python train.py --n_layer=9 --experts_per_token=4 --balance_bias=false --lr=0.00301 --seq_len=2048 --dataset="wikipedia_en"
Below are experts of layer 6 (counted from 0) of a mixture-of-experts language model. Rows are named router (the router's row for the expert), up (a neuron's input weights, with its number) and show model dimensions 0-191. Each number is 200 + 20 x the weight over its row's rms, rounded and kept within 0 to 999.
Before each expert's rows: "comes after" lists some tokens at least twice as common just before its tokens as in all text. This comes from a sample of Wikipedia text that the model never trained on. Tokens count by the router's weight.

# expert 0
comes after: " ", " |", "0", "1", "9", "3"
router,189,205,187,184,161,205,207,186,208,186,231,204,181,166,206,219,156,218,184,184,168,203,179,208,156,188,199,214,215,186,194,202,168,221,190,195,181,179,208,202,228,202,218,192,190,211,196,203,210,199,194,194,206,190,206,230,200,140,192,225,175,187,197,218,213,209,171,179,182,203,195,224,202,198,194,206,199,198,206,227,196,208,166,211,191,213,208,215,201,200,184,181,226,178,216,216,212,230,231,186,214,206,197,207,204,215,216,228,182,201,153,229,191,219,237,197,241,214,165,177,189,216,159,236,231,210,170,180,220,204,184,209,193,184,234,172,194,168,238,246,194,219,214,175,185,197,206,135,207,202,195,198,208,223,193,204,154,172,201,190,215,211,156,180,211,202,206,188,208,192,191,198,234,183,169,198,190,196,175,200,225,200,183,199,200,193,249,207,214,202,176,215
up8,219,188,210,218,210,207,180,215,221,196,174,182,207,191,185,204,196,214,210,201,209,190,215,253,172,170,236,209,192,198,198,220,171,213,211,177,190,180,191,206,182,210,192,180,199,243,192,198,211,220,199,192,220,190,168,162,200,197,164,198,197,221,171,215,178,238,229,174,205,177,185,184,217,182,192,197,184,221,199,170,211,226,154,230,215,200,180,202,199,218,195,205,206,163,181,195,161,226,195,203,187,215,201,198,210,179,191,204,185,180,208,209,219,177,201,245,203,201,203,252,187,169,195,180,179,237,163,207,176,216,208,171,218,243,201,222,157,202,191,218,182,198,220,167,196,203,228,223,209,214,166,205,198,222,201,183,188,146,211,176,175,212,176,179,204,170,217,200,198,244,191,189,179,171,199,221,188,217,168,205,191,213,204,192,182,203,177,222,220,201,227,204
up9,207,215,181,232,182,221,176,196,212,197,212,182,201,208,182,206,175,222,169,199,199,205,160,228,199,185,201,148,185,188,189,203,195,209,189,187,187,209,195,188,218,233,219,176,206,190,219,218,218,173,205,192,195,218,187,188,159,186,217,166,247,222,201,195,235,179,209,199,192,169,222,189,211,189,201,193,240,189,177,183,222,199,157,186,188,196,185,185,201,251,234,237,205,200,228,202,221,205,190,220,181,202,176,193,198,192,188,219,162,245,182,218,214,185,199,194,213,207,199,191,221,196,204,220,224,202,210,207,182,165,189,213,192,181,161,215,208,200,190,211,182,204,193,194,236,214,166,183,215,224,196,228,205,210,194,183,209,233,206,163,219,198,167,218,213,227,200,205,211,219,196,224,191,175,172,220,258,191,247,153,176,202,200,203,177,221,191,217,224,216,207,190
up10,217,198,205,196,217,185,205,206,210,206,200,186,198,199,183,187,190,192,237,195,213,190,207,254,168,207,239,192,183,191,198,225,192,220,182,194,172,168,179,237,168,252,204,217,194,216,177,224,237,188,209,221,185,198,181,187,174,190,194,163,208,204,200,247,204,178,239,216,182,193,174,172,227,210,220,217,205,206,182,170,212,215,180,209,203,218,198,173,193,227,207,192,150,195,174,192,200,203,196,202,141,215,221,187,211,186,172,222,190,234,204,177,225,172,200,211,207,184,207,227,196,175,212,180,202,199,170,212,185,205,210,161,165,228,232,195,154,180,165,217,203,186,231,202,218,209,221,224,204,203,181,205,194,195,206,183,203,154,198,200,212,206,189,172,220,166,204,171,201,200,229,225,208,210,217,196,183,178,180,197,189,224,191,170,226,195,198,219,192,198,183,205

# expert 15
comes after: " ", "1", "'", "3", "5", "4"
router,199,204,190,244,180,230,207,179,221,192,212,216,191,205,198,212,158,205,180,200,194,221,193,223,179,187,237,194,228,240,190,209,201,220,166,190,179,174,196,217,212,180,223,196,204,189,214,187,185,168,225,201,200,211,200,177,198,155,203,230,204,188,197,172,208,226,191,209,185,174,182,208,213,203,166,221,205,203,217,200,176,213,193,187,199,195,180,177,201,190,212,191,216,180,219,228,189,196,236,181,213,189,207,202,219,222,205,202,181,253,155,209,243,201,248,226,242,215,179,200,224,210,161,189,209,225,176,153,208,185,196,165,206,186,211,209,200,232,200,211,176,174,221,220,211,217,202,153,217,165,216,202,191,190,211,203,237,198,202,230,208,207,163,191,204,206,192,181,217,189,192,191,233,206,197,150,208,201,218,179,198,211,201,185,221,213,222,202,230,222,208,172
up9,207,203,187,193,199,199,201,180,183,192,180,189,203,164,200,199,209,211,161,213,221,201,183,204,188,237,205,202,198,219,219,202,205,201,193,223,208,180,202,197,176,255,212,235,209,183,223,180,199,173,178,159,219,204,195,194,187,185,157,177,214,195,173,177,231,223,224,239,224,171,171,200,214,217,194,178,223,195,203,222,160,224,184,206,199,213,219,215,202,184,200,203,202,179,225,232,200,200,202,208,202,179,235,173,153,222,194,209,199,158,170,216,228,208,186,178,226,203,190,164,212,215,191,209,227,204,210,204,187,200,206,197,195,223,179,166,227,249,163,213,248,180,177,172,154,210,215,209,178,194,191,207,176,177,219,207,214,184,207,237,202,194,208,194,184,179,189,192,199,202,199,201,213,187,182,180,184,212,208,189,222,220,170,195,237,211,203,203,201,159,188,156
up10,202,214,214,202,183,189,178,193,232,180,195,202,187,223,176,232,202,197,215,231,181,193,218,245,201,216,195,204,219,211,213,197,181,197,153,194,211,181,219,212,229,188,188,206,200,240,194,161,168,213,209,199,220,187,248,214,219,188,195,232,162,204,229,193,213,230,195,211,189,185,216,225,186,214,163,213,200,180,218,182,174,213,189,220,173,211,195,208,187,177,200,221,164,221,179,200,188,214,211,211,181,215,169,184,213,208,194,199,188,212,173,207,189,220,206,204,231,195,200,196,217,220,195,206,199,234,227,182,209,145,189,205,203,195,174,189,235,173,165,243,240,204,185,231,215,201,212,192,201,236,192,188,219,190,228,200,196,247,226,171,224,196,214,193,190,188,190,191,188,188,200,194,188,165,156,189,187,205,215,197,205,215,166,196,221,181,189,246,187,183,155,191
up11,209,198,226,202,180,222,228,207,229,206,190,208,231,186,183,213,197,198,237,240,162,240,162,203,187,205,196,225,182,220,180,244,214,179,191,211,179,193,204,211,209,237,231,178,212,202,184,186,165,180,201,178,246,220,195,205,201,192,171,173,229,199,204,169,193,210,221,223,154,182,188,197,222,204,206,181,187,192,166,215,175,183,195,225,213,179,192,191,218,197,197,195,188,184,199,222,192,205,218,191,193,235,208,199,230,165,193,222,205,217,183,170,206,205,193,220,221,191,189,223,237,208,202,171,195,202,206,155,212,215,203,218,241,227,197,192,200,205,186,213,234,159,207,187,190,233,208,189,205,209,210,194,220,240,236,209,192,166,188,223,214,184,145,162,199,176,222,191,183,210,187,202,200,215,192,198,219,222,204,196,214,177,210,182,220,217,243,191,183,197,203,204

# expert 9
comes after: "1", "9", "0", "2", " ", " ("
router,244,230,208,162,193,175,212,269,197,224,223,184,215,194,204,201,157,215,189,183,206,168,201,251,181,206,228,183,193,222,206,219,185,197,210,160,214,178,228,198,218,196,223,185,227,215,223,199,188,197,203,209,214,194,233,222,216,147,219,156,202,216,199,197,216,224,208,204,206,167,211,206,212,202,178,227,190,195,195,210,215,193,130,180,241,203,192,211,167,236,215,194,207,208,215,224,217,194,238,196,212,205,210,239,231,208,189,219,196,220,186,202,199,204,241,187,186,206,184,182,207,215,206,173,215,204,200,203,202,249,202,185,211,193,207,203,182,214,193,183,215,204,216,207,179,197,162,183,213,200,212,210,206,216,173,197,195,203,178,214,198,221,202,191,225,196,173,196,223,230,229,211,194,205,170,171,215,176,195,192,189,217,184,196,196,185,182,199,162,195,198,207
up19,181,184,228,167,186,175,196,199,191,203,208,201,196,220,221,213,176,191,245,183,162,177,194,141,182,222,193,234,217,187,184,186,200,199,208,185,133,176,177,197,174,186,200,231,217,167,210,219,211,216,210,226,197,179,189,216,188,195,186,198,189,205,181,164,225,181,228,220,160,204,181,195,187,198,203,194,206,208,195,220,181,176,187,236,176,201,185,215,189,211,200,193,163,170,209,201,221,200,198,212,181,178,230,208,213,214,201,208,226,181,221,250,233,207,212,190,191,192,202,205,174,172,226,186,232,199,151,216,213,214,192,197,185,196,208,180,213,194,209,177,200,239,219,158,167,215,233,163,201,214,206,196,178,203,241,220,192,168,193,200,224,189,192,212,230,231,207,202,194,202,193,194,238,196,207,194,194,190,219,207,197,195,221,224,193,203,215,188,159,195,213,198
up20,163,161,189,199,172,193,202,182,201,177,202,196,216,186,210,222,195,208,181,193,205,210,221,148,166,204,244,212,186,202,182,216,166,210,199,177,226,170,193,214,219,217,191,168,161,197,207,209,201,198,188,190,228,216,210,228,229,187,181,215,219,226,238,183,218,202,217,206,202,213,203,192,196,189,190,199,179,223,218,198,161,175,187,176,209,193,258,183,204,200,213,198,202,158,188,210,193,253,211,171,185,185,192,210,214,203,176,218,179,217,207,208,207,214,210,234,238,203,221,197,189,231,208,200,195,224,208,213,204,234,213,227,214,199,185,212,226,230,202,203,194,220,174,191,170,211,192,214,216,187,204,200,226,201,216,230,215,188,224,225,173,202,224,177,196,190,174,180,206,190,195,186,213,202,225,227,214,137,196,176,139,210,212,199,237,198,224,204,197,185,194,202
up21,229,209,178,208,210,172,148,189,216,206,178,173,219,190,185,193,200,228,234,201,185,221,195,214,163,174,258,192,199,219,199,224,201,201,198,208,180,220,195,242,193,234,207,206,195,216,220,202,187,194,206,199,211,227,200,201,197,179,165,202,200,200,240,165,230,179,210,237,197,206,198,211,212,155,180,226,227,170,209,177,192,234,201,198,212,212,246,198,193,236,184,246,183,214,188,195,176,214,169,170,219,220,252,227,184,212,187,227,212,186,211,196,201,195,204,181,185,221,202,204,186,227,186,197,163,195,201,201,219,235,196,209,231,181,186,205,207,202,203,178,196,203,222,228,227,193,169,216,169,197,219,206,191,213,244,189,187,205,207,212,204,206,206,207,194,205,195,171,205,158,194,190,222,183,232,216,217,165,198,172,222,205,213,213,201,226,210,215,173,186,199,198

# expert 8
comes after: " the", " of", " a", " in", " The", " for"
router,216,189,214,184,184,225,153,182,183,212,210,202,173,209,199,190,194,229,175,219,188,163,197,211,203,187,217,229,171,223,215,223,190,237,182,213,205,198,213,206,201,198,241,158,211,207,229,193,190,164,214,196,189,211,208,190,207,150,225,186,225,212,203,184,185,200,221,191,166,172,185,198,202,205,167,202,218,185,233,217,196,237,206,171,206,166,186,173,185,197,189,167,242,210,232,206,214,213,228,177,229,175,201,209,210,213,200,200,219,211,163,233,207,202,217,230,232,199,203,229,227,195,195,201,188,204,209,169,180,203,198,195,203,156,221,208,149,217,189,211,162,191,211,222,220,200,181,185,211,186,173,198,221,173,219,176,179,199,182,215,216,170,189,191,216,219,206,186,233,200,218,196,207,212,212,169,222,184,205,193,202,207,189,153,213,223,208,242,193,192,207,174
up16,215,208,182,214,193,196,208,175,209,188,229,180,202,182,191,217,196,205,191,229,174,185,231,227,191,216,203,168,209,194,222,183,216,260,188,173,228,209,165,200,159,186,227,217,237,185,202,216,194,215,190,236,204,225,215,249,206,180,215,214,187,204,175,180,203,221,179,208,256,197,196,199,188,238,168,200,204,197,216,183,235,201,199,223,213,191,178,229,182,210,211,186,211,222,161,189,167,216,187,194,194,207,187,234,171,216,221,221,229,162,161,206,208,215,214,201,189,181,211,184,197,190,208,218,206,178,205,198,207,179,235,219,198,194,196,192,157,197,178,216,210,206,226,200,171,223,158,193,187,185,179,219,202,217,182,200,219,205,171,225,154,200,193,217,198,171,209,199,199,220,166,240,212,190,191,223,223,212,192,174,189,196,196,184,202,192,188,182,169,198,201,223
up17,220,197,218,200,191,211,200,211,241,197,193,193,180,184,192,216,207,204,173,203,188,200,179,199,188,157,186,166,218,209,205,184,206,173,212,166,229,212,208,153,220,234,227,170,167,217,214,212,208,195,181,206,204,202,169,172,222,188,226,216,192,219,204,217,195,174,207,187,255,164,224,183,226,169,179,196,212,197,221,207,213,190,182,234,230,197,157,213,228,242,234,202,193,221,205,220,223,215,213,202,181,186,231,222,187,206,217,214,204,208,210,197,197,209,162,194,199,180,206,199,219,209,190,189,218,242,166,216,196,184,178,239,199,188,194,188,194,188,193,198,180,188,178,230,207,228,182,188,195,203,202,181,224,198,171,164,186,207,199,196,219,179,205,196,237,214,205,219,196,229,188,178,239,208,180,200,199,145,212,193,167,184,192,211,214,189,175,226,200,158,212,170
up18,183,201,202,197,195,192,207,218,172,192,202,195,248,158,224,184,185,226,213,247,209,203,237,216,160,189,224,185,210,176,191,208,210,228,182,172,207,183,214,202,205,203,230,231,207,218,193,172,165,165,217,219,180,245,191,243,200,190,179,188,186,207,216,199,188,240,188,184,214,196,159,241,195,222,181,219,197,209,208,210,172,167,193,211,232,173,184,207,166,200,192,189,193,182,222,195,180,193,216,190,190,185,202,184,212,210,196,211,201,177,184,218,203,205,214,216,191,197,193,200,226,210,234,209,211,197,223,204,215,222,239,184,227,202,221,265,175,189,161,207,199,192,208,215,221,210,228,194,189,194,207,217,197,218,224,215,185,180,183,169,198,171,208,217,212,165,178,207,232,215,186,213,212,169,178,182,223,170,165,195,188,186,180,222,220,208,202,177,180,186,203,213